Experts of a small language model: 10 layers, 10.9M parameters.
Below are experts of layer 5 (counted from 0) of a mixture-of-experts language model. Rows are named router (the router's row for the expert), gate (a neuron's input weights, with its number), up (a neuron's input weights, with its number) and show model dimensions 0-95. Each number is 50 + 10 x the weight over its row's rms, rounded and kept within 0 to 99.
After each expert's rows: a language model's description of what the expert responds to. This comes from a sample of Wikipedia text that the model never trained on.

# expert 45
router:50 47 59 33 63 45 46 39 50 52 44 54 37 55 51 67 44 51 56 58 63 31 55 36 63 36 53 30 41 31 34 55 32 47 62 44 38 53 42 58 68 46 44 58 33 56 46 42 56 50 64 54 52 44 37 52 61 38 38 55 63 42 54 57 46 59 50 62 30 39 53 62 66 57 59 29 68 56 59 45 55 55 55 45 47 39 46 51 52 58 43 58 40 57 37 35
gate5:58 52 49 48 57 54 51 45 34 49 57 51 47 40 43 44 47 51 47 53 51 65 57 57 25 48 43 50 59 45 43 42 50 62 47 22 52 49 44 44 45 44 29 65 38 53 51 69 43 66 54 51 50 48 67 55 40 49 44 54 50 25 38 48 56 36 53 49 30 54 25 51 71 63 65 53 47 46 61 57 50 51 49 56 28 57 41 50 50 41 36 50 45 57 29 36
up5:45 29 48 23 68 47 55 51 65 62 64 48 52 56 50 34 55 49 46 50 50 43 72 47 50 46 47 39 77 51 48 48 45 40 52 55 53 69 66 57 56 62 50 44 64 57 49 39 50 43 53 40 66 67 50 48 56 62 52 59 50 57 61 52 54 47 55 47 77 80 52 53 48 50 64 55 49 47 40 42 48 32 57 49 42 62 58 51 42 59 57 50 47 47 52 65
gate6:47 55 54 53 31 49 42 70 42 60 45 72 52 59 62 56 57 38 48 63 48 35 49 66 37 63 39 30 48 50 57 52 50 41 60 46 50 52 49 23 54 43 50 57 29 50 55 60 49 57 48 50 58 31 66 50 56 55 52 35 46 52 63 58 63 63 60 36 42 69 49 55 57 52 56 50 60 52 48 51 29 68 44 68 45 50 55 53 57 57 50 50 50 35 34 44
up6:56 60 43 49 23 23 48 39 50 54 50 69 54 43 77 34 50 32 51 67 47 32 66 64 47 52 37 47 48 62 62 38 63 37 40 49 57 54 64 53 62 48 36 48 48 58 44 49 38 55 45 54 47 46 66 51 54 59 52 56 66 50 47 45 49 55 51 54 53 72 48 54 46 49 52 42 57 61 47 44 38 58 51 61 48 70 55 31 50 51 54 45 45 43 59 58
Accented letters, place-name starts. Accented vowels inside Spanish, Portuguese and Czech names, like Fern-á-ndez and L-ó-pez, plus capitalized name starts such as New, San, O.

# expert 0
router:53 41 61 30 63 37 37 33 70 38 37 50 46 60 54 63 39 55 59 53 54 46 56 39 54 37 50 41 38 44 43 58 49 44 68 45 33 43 37 61 64 46 45 56 45 56 57 43 55 55 54 44 56 44 42 50 54 39 30 63 65 44 58 58 37 59 50 66 43 50 72 57 55 55 59 42 55 54 55 47 57 49 62 24 52 38 51 51 62 60 56 67 55 64 39 40
gate0:50 58 84 41 73 44 49 23 52 36 49 49 70 47 60 48 49 42 44 53 49 53 58 54 50 36 38 41 41 62 49 50 33 58 51 53 48 42 51 51 50 35 48 55 51 50 60 49 67 38 32 65 51 57 65 50 61 37 41 45 67 58 61 51 47 57 51 52 69 50 51 53 58 66 68 49 49 29 60 45 39 55 51 42 46 50 65 56 59 47 52 51 67 49 51 45
up0:64 37 62 42 50 50 48 33 45 50 44 42 54 52 59 44 47 23 50 73 66 48 35 51 50 53 50 51 37 43 56 57 55 44 62 40 45 47 45 66 33 50 51 68 43 50 47 62 48 49 33 29 59 36 50 41 46 29 51 49 43 53 32 59 39 59 45 55 54 56 46 50 50 54 55 36 50 38 27 35 37 28 51 38 56 65 48 53 62 44 61 48 61 50 50 56
gate1:57 52 48 43 43 48 47 22 50 47 51 68 38 54 49 50 58 42 50 48 54 55 55 47 48 51 43 51 47 52 43 44 66 37 60 65 46 58 43 49 63 49 56 51 52 87 49 48 52 42 27 46 50 52 71 29 48 55 80 53 52 49 50 39 62 48 46 58 47 65 46 45 53 52 35 53 50 46 37 55 55 60 50 21 40 53 46 46 76 54 50 51 48 47 53 49
up1:48 36 60 46 60 34 55 45 51 63 82 64 31 52 51 50 58 45 68 70 50 55 43 51 53 66 52 57 41 43 42 47 53 47 46 48 63 41 52 58 46 45 54 44 40 36 44 62 64 54 42 49 40 46 34 43 41 50 41 51 61 49 60 50 54 55 51 51 59 58 36 55 60 66 53 40 57 50 56 49 48 48 57 51 56 24 47 44 84 27 40 51 56 49 46 50
Name-ending word pieces. Final pieces of personal and place names, plus common first names, e.g. Gar-ry, Ke-ith, Man-son, John, David, Pittsbur-gh.

# expert 58
router:59 48 58 39 50 43 45 42 58 38 38 56 44 58 56 60 41 56 48 63 64 47 68 45 54 42 64 48 46 50 37 58 46 47 55 42 47 42 47 64 55 48 47 70 31 65 61 40 64 59 54 49 55 47 43 66 64 49 40 68 54 47 65 73 42 64 44 54 39 39 47 60 68 54 63 48 58 71 53 34 61 59 53 41 48 50 38 71 55 57 52 51 29 62 40 49
gate0:58 60 43 51 31 44 39 65 49 52 54 54 51 49 59 55 59 51 51 44 61 35 66 54 53 48 46 31 47 54 53 51 38 78 60 50 56 49 38 34 54 52 68 60 34 45 47 50 65 52 36 64 53 50 55 61 62 53 43 34 49 49 49 37 31 50 58 40 32 54 54 48 52 55 52 51 41 66 51 49 41 51 72 52 42 49 51 52 63 58 38 42 39 82 58 63
up0:49 43 46 28 38 48 48 49 36 50 55 57 55 54 54 47 63 57 43 49 78 49 82 36 49 38 66 51 47 49 43 74 57 50 37 57 61 51 37 45 58 48 50 50 49 40 48 34 50 50 49 63 41 61 55 43 47 46 46 50 56 49 45 56 23 61 32 54 39 56 54 58 49 50 58 65 28 52 50 50 59 42 55 58 48 36 36 67 55 70 50 58 51 48 46 56
gate1:50 52 47 51 44 54 73 31 47 40 43 45 50 47 72 50 44 50 47 53 80 54 55 49 69 55 46 44 37 49 30 53 59 53 50 46 52 42 62 54 51 63 57 39 50 40 50 40 79 50 44 48 27 38 50 57 51 58 44 51 51 50 58 43 49 38 62 53 48 46 50 50 55 34 54 49 66 53 64 50 46 52 51 42 72 54 43 73 42 48 52 45 20 49 56 41
up1:48 44 58 62 50 49 49 50 52 50 50 31 53 53 48 69 56 51 46 54 57 50 65 70 44 38 39 52 50 43 50 50 35 47 58 49 47 52 34 56 50 44 27 62 50 50 50 73 50 52 50 51 52 52 49 35 60 55 48 45 48 49 40 42 35 58 38 48 82 59 44 52 51 73 40 50 34 43 38 66 51 52 33 54 50 20 59 40 64 53 50 55 73 53 49 49
Infobox field labels. Field labels in infoboxes and taxonomy lists before a colon, such as Species, Genus, Kingdom, Born, Website, Coordinates, Succeeded.

# expert 1
router:63 40 53 33 56 39 47 43 64 39 34 54 43 51 57 58 41 64 70 56 60 44 61 44 67 50 51 49 46 39 50 62 47 43 52 31 42 31 34 53 55 49 45 63 46 53 58 48 46 65 56 33 66 42 41 63 55 38 49 56 53 45 62 68 43 61 30 64 48 52 64 58 55 59 56 37 64 55 62 44 58 69 54 49 33 52 39 59 49 49 54 53 30 52 46 43
gate0:48 41 54 50 34 42 17 51 79 53 44 49 70 42 61 58 56 40 44 50 55 68 35 32 26 58 50 59 51 52 63 48 54 54 51 49 62 41 29 46 51 62 49 45 52 53 56 56 54 42 55 50 68 51 65 51 48 58 57 39 51 48 51 54 52 57 34 37 51 49 69 47 50 46 48 43 59 45 35 50 48 47 54 47 51 54 34 74 39 52 50 58 55 31 49 41
up0:37 80 49 41 61 48 57 45 50 35 50 36 50 39 50 69 24 51 50 46 50 41 51 49 37 32 29 60 45 35 54 52 50 52 50 40 48 44 48 50 49 24 48 40 43 54 43 66 45 47 65 33 48 46 56 42 45 48 45 53 57 43 48 49 54 50 48 62 45 43 44 60 72 55 49 50 67 41 51 31 55 46 50 59 68 58 51 54 54 70 40 31 52 53 40 58
gate1:53 49 52 51 35 78 58 49 61 44 52 45 51 31 62 52 50 56 67 66 47 51 38 58 57 53 61 51 55 41 51 38 37 46 47 43 58 29 63 40 54 58 44 48 70 38 50 50 39 47 47 39 54 67 53 57 36 52 45 50 50 46 60 52 51 48 51 45 50 61 45 54 45 50 67 68 51 54 30 31 53 59 51 59 34 44 17 52 68 48 55 60 32 49 59 51
up1:40 53 67 51 45 49 46 42 56 54 56 56 52 43 45 49 45 47 52 26 58 52 50 49 48 43 43 51 41 31 38 54 51 60 57 50 54 65 50 38 49 48 31 34 34 53 37 55 46 58 40 40 50 50 46 33 51 43 45 52 66 58 51 50 39 41 42 39 67 46 51 52 58 54 36 47 51 47 47 48 48 41 58 51 82 54 59 83 66 34 50 44 74 59 53 68
Prepositions after participles. Prepositions and linking verbs after a verb or noun, mostly of, by, from, with, were, especially census phrasing like "of any race were".

# expert 36
router:52 37 59 37 62 49 47 40 56 44 34 64 49 54 68 64 44 64 62 53 56 42 58 41 55 46 45 48 36 47 45 64 44 42 52 41 47 32 42 56 61 60 43 57 46 58 59 46 46 68 50 39 66 36 41 60 71 47 49 59 71 47 59 60 48 60 37 67 38 53 60 53 51 67 59 43 61 60 58 35 61 58 69 38 33 51 37 63 53 53 53 54 38 61 48 43
gate0:46 40 42 52 50 47 69 49 58 45 38 28 37 52 52 51 48 49 30 53 49 48 41 46 66 35 42 56 51 57 58 50 36 56 39 61 70 45 48 53 50 34 40 51 29 46 53 44 37 68 46 48 46 41 52 69 52 51 45 57 72 53 51 34 45 64 51 60 53 36 22 46 59 46 60 61 65 50 41 54 53 56 35 57 50 53 42 47 52 20 53 49 54 56 42 54
up0:54 40 51 42 56 57 46 41 47 47 52 76 55 50 57 58 53 51 61 46 55 71 46 50 30 65 61 44 41 47 33 53 65 43 71 46 41 66 50 51 51 65 50 51 49 58 52 55 51 50 47 33 51 49 46 27 49 49 19 50 45 48 41 59 46 45 43 42 42 73 81 48 38 57 49 28 49 53 53 48 51 50 59 47 59 43 52 53 54 73 47 49 54 47 56 50
gate1:37 53 45 48 49 66 27 69 47 53 52 51 49 47 47 51 53 63 57 54 46 39 56 39 60 57 56 56 53 28 50 44 60 48 55 50 49 43 38 50 46 51 68 45 48 39 50 65 36 53 70 48 62 23 72 52 54 23 58 44 56 72 40 46 54 59 39 49 60 63 48 65 53 53 50 44 50 48 67 51 49 54 44 70 56 37 52 48 56 39 42 33 60 47 42 54
up1:60 57 99 39 40 41 54 48 49 46 42 50 53 40 40 62 30 47 53 45 53 41 49 60 51 52 18 49 51 51 41 51 50 50 43 66 36 51 40 48 47 51 50 39 61 51 54 59 50 34 49 41 42 59 41 50 49 53 50 39 49 51 36 54 48 49 65 62 44 35 69 53 42 48 45 49 51 52 50 61 54 53 53 29 55 51 56 49 59 50 59 52 34 52 52 48
Auxiliary and linking verbs. Forms of be and have, also, not, and modals after a subject pronoun or name, e.g. "it has been", "It was", "He was also".

# expert 25
router:62 38 62 37 58 43 46 41 62 46 35 61 38 60 60 55 41 61 59 57 61 42 59 40 60 37 56 39 42 38 40 57 39 38 53 37 37 39 36 67 62 51 42 57 40 62 50 46 44 56 59 37 59 38 37 56 58 38 42 62 59 39 61 61 38 61 41 62 37 47 63 63 57 62 55 39 59 60 59 37 61 62 61 39 40 43 44 55 57 59 57 58 41 57 43 40
gate0:67 80 47 54 49 54 50 40 50 45 46 59 50 48 54 49 53 47 41 50 50 50 49 70 44 49 23 66 42 42 52 60 50 65 51 64 47 53 41 54 42 28 50 44 47 50 41 66 31 50 45 50 48 44 51 50 58 46 56 57 48 51 48 50 47 35 41 34 74 59 50 51 50 71 50 45 50 49 44 50 78 53 51 49 63 36 50 50 51 50 72 49 42 70 71 43
up0:50 48 50 49 73 49 50 86 61 51 52 75 41 50 52 63 49 58 56 52 69 41 50 49 60 34 57 50 49 50 67 39 51 63 50 50 50 45 50 43 50 64 31 57 52 46 51 38 32 56 52 51 53 51 50 49 42 52 49 49 51 68 54 56 53 55 64 53 35 51 53 49 51 49 54 36 51 27 50 48 55 45 41 50 43 52 49 46 29 84 56 57 52 57 45 29
gate1:49 50 51 49 59 33 58 93 49 62 49 47 55 49 50 64 51 51 35 50 67 50 59 51 65 49 51 53 56 50 58 39 51 49 55 35 42 50 50 50 49 36 41 50 58 55 36 53 65 47 50 49 44 40 50 46 28 83 67 49 54 50 50 50 50 46 74 56 51 51 68 26 50 50 45 52 46 50 61 32 61 49 50 59 45 59 55 47 61 36 49 50 49 54 50 59
up1:34 50 52 50 49 50 51 80 48 53 40 49 50 50 46 50 50 51 47 50 41 50 49 50 50 49 50 55 48 44 51 38 34 35 50 73 43 50 69 44 49 40 50 50 78 50 47 85 50 48 49 49 57 53 50 29 41 54 49 50 50 58 49 48 40 48 51 50 65 50 55 43 36 58 42 51 42 43 23 37 51 50 49 71 61 50 50 23 28 46 40 56 50 48 43 50
Census and table fillers. Line breaks, pipes, dashes, numbers and semicolons in tables and citations, plus "a" in census lines like "Males had a median income".

# expert 27
router:57 35 62 46 50 46 47 46 61 37 38 57 45 67 54 54 46 68 60 52 57 45 50 39 61 42 49 38 48 43 46 51 41 49 48 42 43 40 33 62 66 57 45 57 44 60 51 44 46 57 59 41 71 44 41 67 55 39 44 63 76 42 58 52 33 61 47 62 28 39 62 60 63 54 63 40 51 62 59 37 55 47 66 24 45 46 41 56 57 52 56 52 35 52 44 43
gate0:49 58 31 49 48 46 37 64 44 53 45 47 53 48 78 48 48 59 50 55 42 36 56 41 48 56 46 51 42 52 52 52 45 48 22 54 49 48 46 49 60 55 51 88 64 48 47 51 58 36 70 38 69 35 45 51 54 62 48 39 52 56 43 39 51 49 45 52 50 53 38 57 52 42 49 40 28 49 58 36 34 57 53 50 37 62 33 61 38 47 68 56 55 48 53 52
up0:50 59 50 54 52 50 50 39 50 61 51 48 56 58 33 56 31 44 67 45 54 59 33 52 53 59 66 53 43 63 48 50 52 58 69 43 58 51 52 47 41 48 47 39 35 52 46 44 41 58 62 38 36 54 77 42 50 51 54 51 50 48 42 55 57 77 57 43 45 50 90 30 48 52 58 65 49 47 51 57 59 58 51 48 51 45 62 49 68 51 39 64 50 55 61 40
gate1:53 53 57 42 46 16 57 52 68 50 45 47 53 49 51 48 56 48 73 38 43 61 32 36 50 42 49 46 44 60 50 42 64 57 49 47 49 39 46 47 49 54 62 64 49 53 50 39 49 59 58 64 79 41 70 60 62 51 69 49 49 48 48 52 66 65 48 33 40 48 50 48 52 62 57 58 50 50 44 44 55 63 59 53 37 56 48 48 57 49 39 64 48 50 59 20
up1:61 42 70 33 34 50 51 49 61 39 60 50 56 42 64 65 65 50 50 49 49 49 33 56 59 49 59 28 59 43 59 58 52 29 51 47 43 52 38 53 42 53 62 39 69 60 74 68 48 60 53 52 47 49 43 63 56 68 56 51 50 51 53 50 50 50 31 54 59 64 37 47 42 48 56 51 63 52 51 46 49 57 45 49 52 50 64 40 47 65 49 71 40 44 44 76
Quotes and pronouns. Opening quotation marks before quoted speech or titles, plus pronouns like it, there, them, me after "said" or "writing that".

# expert 8
router:56 42 70 38 67 52 42 47 50 50 47 49 41 66 59 68 44 53 56 60 56 40 57 36 52 43 68 45 45 39 35 62 33 39 60 33 43 41 44 61 63 49 35 61 40 55 53 39 47 57 55 48 55 40 28 52 62 42 43 51 60 35 52 65 43 74 48 58 35 38 57 53 65 65 59 38 59 56 51 47 52 56 54 38 48 38 45 48 57 54 51 68 49 55 43 34
gate3:40 62 44 45 54 68 61 23 54 45 49 54 47 46 40 63 51 51 51 35 39 31 58 51 41 69 51 52 47 51 58 52 49 38 57 32 46 50 48 31 66 54 47 57 50 70 49 51 53 46 56 31 51 66 46 50 50 59 35 49 50 34 51 62 68 47 51 44 61 38 29 52 63 42 54 43 33 54 47 64 59 37 40 47 34 53 42 48 50 53 59 38 30 48 48 63
up3:51 53 56 55 62 45 50 43 48 74 61 49 49 41 56 80 56 49 55 60 62 48 66 78 62 36 48 60 50 49 35 45 35 43 55 75 36 63 55 43 62 58 53 45 49 60 51 55 56 45 46 42 35 54 70 46 38 50 52 52 43 53 51 48 30 66 49 45 50 54 50 51 41 57 50 52 48 85 44 49 52 40 49 55 55 48 61 48 56 40 66 52 53 57 51 52
gate4:53 52 53 49 64 48 50 24 30 42 52 42 48 50 51 80 58 50 53 47 48 56 54 48 43 41 57 49 29 37 55 52 60 40 41 26 60 49 47 83 52 50 53 51 38 53 44 50 61 54 47 78 51 42 41 38 43 47 49 41 34 50 37 54 46 55 61 52 32 54 53 51 48 48 50 47 57 45 26 74 44 39 51 44 64 51 48 43 52 49 48 47 47 52 45 44
up4:49 60 51 54 53 54 52 43 53 53 38 53 39 42 46 49 44 41 51 53 57 33 40 50 37 65 32 50 47 38 57 44 54 51 54 67 50 50 34 60 50 31 37 47 31 54 34 41 35 49 48 39 47 50 49 54 53 74 39 50 48 58 83 46 56 48 35 49 51 48 56 45 50 50 57 34 40 51 81 23 57 47 47 56 49 59 64 55 50 57 52 49 66 48 52 64
Capitalized name openings. First piece of capitalized multi-token proper names for places, teams and organizations, such as Ter(ritories), Pet(roleum), San Jose, Real Mad(rid).

# expert 16
router:55 43 56 42 54 44 40 49 55 37 43 56 38 70 55 52 46 61 53 67 63 40 75 38 54 45 59 46 44 48 38 56 31 49 61 36 36 34 41 59 59 51 39 61 40 73 52 42 49 54 52 31 55 43 39 60 53 38 45 64 59 40 53 60 37 58 45 55 46 47 57 69 58 67 57 43 60 62 57 39 56 62 59 46 37 52 39 56 51 66 60 63 45 58 49 37
gate3:50 47 32 51 46 53 31 54 39 53 36 36 38 48 54 25 63 57 53 49 55 40 61 54 50 51 28 49 41 21 56 48 50 58 45 48 51 26 51 47 53 50 66 74 51 53 65 49 54 46 35 40 50 47 45 37 53 52 51 65 55 57 47 42 42 49 38 47 52 64 34 52 58 41 51 43 45 53 50 45 47 53 53 48 33 57 32 54 41 31 50 48 46 26 50 33
up3:63 39 46 59 74 63 69 51 48 49 60 48 57 48 49 59 47 31 50 67 46 40 35 49 55 57 51 51 73 52 46 56 47 56 56 45 69 48 51 53 51 54 30 37 46 45 35 56 47 49 56 68 67 52 48 45 47 38 46 26 50 46 55 52 60 45 33 73 57 31 50 48 53 53 52 52 57 35 35 54 63 37 50 50 51 40 55 46 77 56 60 57 49 56 44 56
gate4:64 58 52 53 39 50 36 49 50 51 40 53 47 58 43 50 53 56 49 51 73 72 55 54 61 41 50 65 52 53 51 53 47 42 65 49 42 53 48 66 37 45 49 44 50 76 47 38 79 51 26 50 50 44 56 54 61 37 59 55 54 49 42 63 50 65 54 46 75 50 39 53 67 49 50 57 50 57 50 50 39 48 57 68 56 54 64 58 50 80 59 56 55 61 53 47
up4:57 52 33 49 39 34 52 40 49 31 51 49 55 50 30 55 50 50 58 45 56 64 28 42 43 65 47 47 54 44 60 43 57 26 65 45 41 45 49 55 47 39 54 27 49 50 53 54 53 63 39 60 53 35 44 54 57 48 53 34 55 53 33 55 60 47 40 49 41 51 36 34 54 65 57 51 51 37 56 45 53 44 57 70 59 51 56 49 51 52 56 52 61 87 45 49
Capital letters in acronyms. Single capital letters beginning acronyms or capitalized words, often after a hyphen, pipe or parenthesis, as in NBA, FIBA, INSEE, YouTube.

# expert 37
router:52 43 65 36 55 44 46 37 53 42 27 61 42 58 53 60 47 51 58 67 58 39 54 42 66 38 54 29 50 46 39 55 30 46 54 36 41 40 43 59 61 58 48 54 45 60 52 48 45 53 66 36 59 48 44 63 55 42 47 64 63 45 50 56 23 54 37 63 34 50 51 59 62 57 56 30 52 60 53 40 61 60 53 32 46 44 34 57 59 54 59 59 37 53 45 45
gate0:43 44 62 55 45 67 41 44 41 53 47 50 56 39 51 45 49 47 57 73 57 50 48 52 51 50 25 35 50 67 30 53 47 65 58 42 49 43 58 61 33 51 41 50 40 40 50 44 49 49 75 53 48 48 63 55 47 29 55 49 43 54 44 61 42 51 39 57 43 69 49 64 46 49 63 52 57 55 43 56 65 60 49 54 47 59 53 50 62 63 88 45 45 52 55 65
up0:47 49 50 62 53 48 48 49 43 37 71 73 57 54 71 46 52 42 40 44 47 73 27 49 47 42 44 37 51 45 46 61 59 46 55 53 65 47 51 46 30 58 46 38 30 49 38 46 32 46 48 69 53 51 50 74 54 52 41 49 47 54 72 46 59 50 59 51 49 34 49 46 61 58 50 52 52 54 50 56 50 40 53 53 55 53 55 52 58 64 54 56 43 41 20 30
gate1:43 36 38 48 32 46 59 46 45 37 37 52 55 31 35 62 48 64 61 39 50 51 29 51 50 51 50 55 50 46 52 62 49 55 61 75 50 47 52 44 74 50 47 56 49 49 57 61 59 65 58 59 58 52 56 54 52 42 40 66 54 40 52 58 52 44 32 60 33 52 23 68 51 53 50 44 49 55 50 54 50 48 40 44 56 54 41 71 51 32 48 59 61 33 31 43
up1:43 15 42 48 42 52 65 54 43 44 52 46 50 35 45 51 51 68 55 47 30 52 27 49 59 49 54 69 50 49 51 62 44 57 63 58 50 51 50 38 74 54 46 46 49 41 57 45 56 58 51 60 63 51 51 49 50 48 42 43 52 41 44 52 53 42 49 53 46 58 36 54 47 45 50 44 47 52 56 73 52 42 47 50 83 34 46 69 56 48 47 75 67 47 38 52
Opening brackets. Opening parentheses before abbreviations, dates, scores or scientific names, plus brackets, quotes, dollar signs and the word "there".

# expert 61
router:63 43 54 42 59 38 38 51 51 48 45 54 47 60 66 55 43 56 54 61 57 45 71 40 52 47 62 38 41 37 39 49 46 41 68 48 49 42 43 61 57 43 38 67 35 46 51 42 57 58 62 44 60 41 43 54 71 45 43 54 55 43 57 52 37 58 32 51 44 38 58 55 61 65 54 47 55 61 56 39 63 56 54 46 35 41 26 62 71 51 44 64 39 52 28 36
gate0:44 67 54 53 54 47 55 50 51 56 45 63 75 22 43 66 50 49 22 53 45 32 52 31 31 46 40 56 49 47 32 48 46 50 53 49 54 39 57 54 50 46 70 45 53 52 61 44 49 30 51 55 48 55 45 67 50 46 54 30 36 41 60 40 46 51 56 40 42 49 50 47 44 52 41 42 48 43 68 59 54 62 79 39 46 37 37 50 47 52 49 53 50 57 51 44
up0:46 66 38 51 60 11 69 46 52 47 08 43 50 44 42 48 51 45 42 57 61 47 28 43 50 52 45 57 49 49 50 47 51 42 47 58 57 50 50 46 39 23 65 47 36 49 51 55 53 47 48 66 56 43 49 60 50 69 53 50 67 51 69 54 46 51 51 42 54 51 60 52 47 44 41 50 46 48 65 56 47 49 65 51 53 52 42 48 53 50 52 65 52 38 56 51
gate1:52 49 35 50 46 42 49 41 47 33 35 37 37 59 34 36 35 43 49 30 47 31 32 51 59 36 50 51 63 26 59 56 54 45 56 54 49 48 41 48 48 50 64 54 39 36 55 50 44 49 53 52 48 42 55 53 59 58 45 55 84 48 44 42 66 65 50 31 45 53 56 48 49 56 51 35 51 65 53 68 43 49 55 50 46 66 49 47 71 50 50 64 62 50 45 50
up1:45 52 70 60 76 59 43 49 57 59 57 50 56 39 49 52 57 61 43 45 47 44 61 33 48 51 41 46 63 52 52 46 48 58 63 49 53 52 48 47 37 68 37 40 43 55 53 47 55 39 50 63 44 45 31 61 66 57 41 48 46 50 44 51 66 75 45 57 41 43 48 43 52 49 76 47 53 37 57 65 52 42 44 46 53 49 44 23 52 67 45 61 68 28 55 46
Mid-word i syllables. Pieces containing i inside longer Latinate words, chiefly before endings like -ar, -ation, -ology, as in famil-i-ar, max-im-um, Epidem-i-ology.

# expert 17
router:71 40 59 40 63 36 48 37 54 46 49 57 47 51 65 59 39 60 55 62 55 37 73 40 61 40 51 38 37 52 37 47 43 44 67 46 48 36 42 51 56 61 32 59 37 61 45 35 62 54 59 42 56 47 42 55 68 46 32 52 52 40 62 55 33 58 47 55 51 38 64 60 61 53 61 34 55 65 62 45 58 53 57 34 42 43 40 60 55 59 59 55 46 53 50 35
gate3:57 51 53 49 67 58 45 50 51 49 48 70 39 42 53 59 43 33 52 51 39 66 54 65 52 50 58 50 30 77 57 36 38 67 31 57 36 52 50 41 53 73 46 48 51 54 55 50 51 54 48 58 50 48 31 43 45 22 57 55 33 33 33 58 51 50 47 42 66 55 55 48 53 56 49 41 39 42 56 55 38 43 44 42 63 43 60 48 45 49 75 47 51 56 47 53
up3:54 50 48 50 63 55 46 48 45 34 44 43 47 45 51 52 40 41 49 43 51 39 58 46 52 43 49 42 42 56 68 46 38 50 54 51 65 55 43 50 85 60 60 50 41 55 50 50 59 41 53 52 59 52 69 51 57 45 45 54 50 41 51 59 61 63 49 70 35 54 62 54 72 52 48 27 32 70 50 35 15 47 47 46 53 31 49 49 39 58 50 47 65 49 50 51
gate4:60 50 49 36 52 46 50 50 62 42 34 51 38 45 51 48 40 24 25 44 30 58 57 60 37 48 56 52 67 51 48 44 51 45 27 53 49 59 45 46 51 51 59 50 47 33 45 52 46 47 53 43 47 37 51 28 53 57 48 50 47 52 62 35 56 56 51 44 46 58 51 56 49 40 86 71 34 53 44 55 48 51 52 50 52 50 50 43 45 48 67 55 37 35 28 38
up4:43 47 48 54 29 55 42 81 51 59 46 70 63 35 75 47 39 54 39 62 41 34 50 48 47 38 48 40 65 54 67 53 50 72 33 54 49 43 58 43 50 50 51 49 44 52 56 53 41 52 49 44 41 51 61 37 47 39 62 53 44 55 51 50 70 49 60 39 45 50 47 67 41 50 50 55 57 65 47 49 67 52 62 49 55 63 35 29 36 47 47 54 48 54 47 63
Second word pieces. Short word pieces, often l, el, al, right after a capital letter or short prefix in names and foreign words, e.g. V-l-adivostok, Ver-l-ag, Cro-atia.

# expert 23
router:67 48 58 44 48 43 41 49 57 43 40 58 43 69 55 61 43 56 48 73 53 44 60 37 63 49 68 47 42 46 35 61 36 51 49 43 46 44 49 61 54 47 38 59 36 66 61 43 60 56 54 46 62 41 37 73 60 44 46 65 61 39 58 75 43 67 52 57 40 45 50 63 55 53 63 44 59 71 52 36 59 63 56 48 45 48 41 64 48 55 57 55 33 52 41 46
gate0:60 69 45 41 55 72 51 59 48 47 47 50 28 59 57 48 46 62 64 68 52 51 56 65 70 51 68 52 48 54 63 55 57 71 59 31 58 47 55 56 44 54 56 43 51 77 50 52 52 42 61 56 43 16 54 43 52 49 49 55 50 50 51 63 46 54 50 56 66 59 60 39 49 38 67 60 40 54 52 39 53 47 48 48 49 51 47 43 58 34 50 50 54 58 50 33
up0:55 65 24 50 38 50 55 46 74 50 44 31 42 48 70 34 34 56 47 78 59 57 53 64 57 53 55 70 61 55 61 52 37 66 51 38 53 43 62 53 43 50 51 37 38 55 50 55 64 53 53 49 43 19 57 45 60 66 50 67 50 59 46 57 56 53 54 60 59 59 46 43 49 62 56 54 51 45 49 50 51 53 39 55 46 54 50 51 46 38 59 56 63 48 48 46
gate1:51 36 50 33 38 50 45 65 51 45 49 49 49 50 33 51 46 53 46 68 41 46 51 51 38 52 65 47 47 44 50 50 40 38 46 39 43 47 41 51 48 53 38 58 58 58 48 50 60 64 31 53 70 55 44 49 87 50 37 74 61 50 47 57 52 50 60 51 47 47 56 59 39 24 36 54 52 52 29 56 60 45 51 45 60 67 55 53 61 36 45 58 36 49 65 43
up1:50 57 57 49 51 48 59 61 54 49 47 67 33 76 47 48 76 63 35 61 42 38 44 33 52 37 43 45 43 36 44 56 51 28 55 53 58 49 51 46 42 62 52 49 42 50 49 48 42 39 30 53 55 55 45 76 66 65 35 53 52 44 35 59 54 54 52 56 53 65 57 66 43 54 57 57 44 50 25 47 47 42 45 67 51 50 69 59 50 49 54 41 39 48 52 43
Infobox field labels. First pieces of field labels and headings at line starts in infoboxes and lists, e.g. Municipality:, Population, State:, Coordinates, Personnel.

# expert 28
router:70 42 66 32 60 42 29 48 53 52 43 56 41 55 61 66 38 59 55 69 63 41 55 36 56 46 61 43 31 53 45 53 47 41 50 47 35 32 45 55 56 41 35 71 40 64 51 33 57 54 55 43 54 46 39 55 55 34 43 58 53 45 54 62 46 61 47 56 44 46 57 52 65 55 64 38 57 65 55 54 53 45 71 44 45 46 35 55 53 72 40 53 47 48 42 49
gate0:50 45 61 70 54 26 45 51 64 54 31 50 38 46 50 57 35 63 51 61 62 36 45 43 50 53 78 49 43 38 53 81 58 54 58 57 67 71 66 52 65 44 50 57 46 37 52 32 28 47 49 34 58 53 51 60 51 49 50 50 51 51 63 48 65 53 50 54 35 69 56 39 49 57 52 51 54 52 51 48 51 54 48 48 66 47 44 45 48 52 52 51 63 48 51 60
up0:41 65 43 52 55 49 46 45 45 42 29 40 54 49 54 48 48 54 51 57 35 45 52 52 61 51 53 67 38 50 65 79 88 72 59 57 69 48 49 48 41 42 41 52 50 48 51 31 37 53 45 38 65 73 44 60 40 49 49 41 45 52 51 49 58 58 50 42 48 48 57 56 69 51 50 57 52 58 39 54 49 40 62 47 62 53 40 53 58 52 42 47 31 56 42 54
gate1:56 58 64 50 55 48 49 53 48 39 52 24 55 46 48 66 43 49 49 69 48 51 66 49 45 44 72 47 49 52 50 46 46 26 38 52 58 56 50 51 48 42 28 46 35 57 45 48 64 59 26 52 38 47 20 40 52 52 64 56 56 39 44 49 45 53 51 61 47 56 41 70 55 49 66 47 53 52 48 59 50 56 61 32 54 48 44 32 46 27 61 58 39 47 55 50
up1:46 46 50 50 43 56 46 41 55 42 50 49 48 48 49 21 52 52 53 38 55 73 50 50 49 50 42 49 48 53 41 60 41 21 52 39 50 68 44 48 57 49 54 51 59 57 63 44 50 53 44 49 52 60 25 59 35 46 46 50 56 39 45 37 40 50 55 36 80 51 52 46 51 61 64 55 57 45 42 48 43 49 34 27 29 35 52 36 51 41 48 68 61 53 51 35
Word-start consonant clusters. Word-initial fragments and consonant pieces like r, Br, Pr, Tr, arch, am, sch, often inside rare names, French titles and Latin species authors.